Below are experts of layer 5 (counted from 0) of a mixture-of-experts language model. Rows are named router (the router's row for the expert) and show model dimensions 0-191. Each number is 500 + 25 x the weight over its row's rms, rounded and kept within 0 to 999. Numbers have three digits each.
After each expert's rows: a language model's description of what the expert responds to. This comes from a sample of Wikipedia text that the model never trained on.

# expert 4
router:518477492453530505509504509495507535532498518507472493495495480483528489531479510490487494508520483500487513514467543507487486527510524513494465503475435510464519504466497458470498470467479481500487535501517465498467515579460544528528503512471525506485525494513503505489549500548484491502477517501532503532523479498505474538517502491453520494483457500488479499519484492507496509484547488511558442472478503476464539474509544505505487477457484513509507510494511528502498524504528489490510536524508452501486539466541483453531526535480524525525478537463506506549520434466505510464
Surnames and place-name ends. Final word of a personal or place name, often a surname or its suffix, such as Walker, Collins, Street, -berg, -mann.

# expert 11
router:503538473471524517510500500484500529500508532528470500513513495493495508520522476507483482506508484486553461530474494510480536519490550506510508494482446494452519543564479508499492528480472516519462510485520516504503521505470497522486495521414501498466546536504481493465523498512470510475504471468524487555517521512492511541517493504494550489470495490502514491500545522487516541500515476474479492517481488492524491512561495537472497506472509500480518463531474458493488544549482466525485499523506496499476481463532478486533490510535560491506456470523571506483529473503473503496
Line breaks and boundaries. Line breaks, sentence-ending periods and list dashes between items or sections, especially after "may refer to:" on disambiguation pages and in lists.

# expert 5
router:533498503475464519571503543460519504512549490481472508511554505529511455495531517503500493516484505522476499549508529530497488550531479490497499507469502511504497542501511518486561501465526514544525484536503485489530521488525527538544503526472518541483523530498501488484519471475496578533527511483498487516539546479483508487489531491475530505487475491539489485476500450468500534518499532500508500463510486437505519494475494491492514457505516509522488464499483469505496548467506511513485486495516432487504487484506500492536509497518494550491498540465494443511499513499508485484
Name-initial capital fragments. Capital letters or short opening pieces of proper names and foreign words, often after parentheses, hyphens or quotes, like Sh, St, D. 'p'ugilator.

# expert 14
router:498538510491507537558518505477504520471473481523457517494498564515479489528494459486520521485472527486491479476497481500503526488507503482553497466519514507520508563566530491496537513495499423471505495529463491513510509492505472459464508479519464500515481492510468474501519507496512478513526454459535482493504486492499497499491512478490526472492486478513514570529518507524487493508511523540499440523471461521500468501558499495504526527478505488504498513491492512546517470522524504525494540497494510506464461500499481514544565475487525494530473478534509517470550476475516510512
Mid-word pieces. Short pieces in the middle of rare or foreign names and words, such as -all-, -ag-, -oun-, -ologist, plus apostrophes before a possessive s.

# expert 1
router:508522468495496502548500496410531498502532476519471510511532460500524477464500470569490509492470498476498477554517468459486511491506522504503506481495499535473485573499561481494493518523481495465487475548482493502469496476489494511442462507475525496524476516500459512521515508516480472522577515512494486523468502508465499514464494520484489498515490536490473538502520513489488470520493516480499503474506452512486524511496497509513517478523513518507460537520520504508531477524513490545559535513490521492518500506488476516547510502483520481444469494476529493445492502502500505530
Year and number digits. Digits completing years and numbers, especially the last digit after 200, 199 or 201, plus scores and day numbers, like 200'4'–05, June '18'.

# expert 6
router:491495479492503502505535531476506499527502496475502456489512488505505536523493508586461507528513518525497473530499491473492509477534529491552467484518466525492500499506465517505503458522462496481497484483469495489500450494513496474501465484496493517488467522540485504479552482550488505521487513521516478501523552480512535453468563490472474525504516511450470554536525484451475521520511503466514463516511451514472529499501524488495493516479472508470485468510494495470508459502511507494500481508493497483493494488494440468489552510521543497510499521553514482536494493546436498495
Prepositions and main verbs. Prepositions and verbs that open a following noun phrase in narrative prose, such as with, by, into, took, sold, create.

# expert 15
router:521502520504523506522528496473498475486552503560488475494537453530491513508541507497514502509525452517499506508491494483506490526530502541459511499482455482507506506463572523494500500496468487516488483499528529496488479481502516517461539521523498533517501510508530540480571502500493507514503490462521485493509519485513494541507552510498502454475470501483430506462477526456460500536478510484527452485496494446513502490514521539500490519495484510562516504494463505554522517491478489515552495499489526457534555515513491515499499513491499510496497514535491506454526493499477504437
Dates and time prepositions. Month names and date parts like 15 'July' 1664 or Released: November, plus in, on and commas that lead into years.

# expert 8
router:520497498510483503493558513502493515504492505470452526505520533536528517486508496496507509499486514544489517491488486480487547461486516490535421478450505523448493516499536493457497516505553503489489511528476474480496477495467516475522516498482485492512494480509507546504514471516521523537466471471503493516532513508522520535519515468501525480510471485473486521521512499528441548521463501524524457510482530475496472519489517527542490527468516477536506545506534489495518513541561493465475488495494473512532468480530519457492514449537515539488513528529524496500553490499502505445
Words inside titles. Words inside song, film and show titles or name lists, often after quotes or a first name: My, Night, The, George.

# expert 2
router:489501509499513509505519493497532512503509495508478456477475532472534468526523494528497491566540499536467460507497492499477531526489518512542478504510490513474497484527492498484503502524503495480555486538470527515472469469500483480507474535478499519520481530515504487469540520479523494522510527491510462548496530474476495509469548469472499501421485543496491515546516467448480540591497510505505507451465535505503471471512519479479472474485526500526503450504476529512530490487503477474508498512521493479497531510493467524523478511482510477510474497486476479455495439462485508489
Head nouns in phrases. Common nouns ending a noun phrase, just before of, and or in, such as system, people, team, years, company.

# expert 7
router:444505487508451489519530518482536521510500512536453489491512495542461492442488485505487527491512502498505499486505508509502496461498474472491527424498497482527528505487490473493488510525507490500497489542503522517450487502463498481488501527514467514492480497496509482489491495518463515552545452458500513475503585485436497494488537499484483509498514509511488492484494507458495516477517501488452500485489501509516497503513526535485538473530464516481534455493542529531513526501507486608496455522516464492502489507486516502479511538483551498494502514515511523496517468475465500513
Word-initial stems. First piece of a word split into subword tokens, often after the or a, as in mil-estone, hur-ler, stri-ker, Blu-ray, fan-light.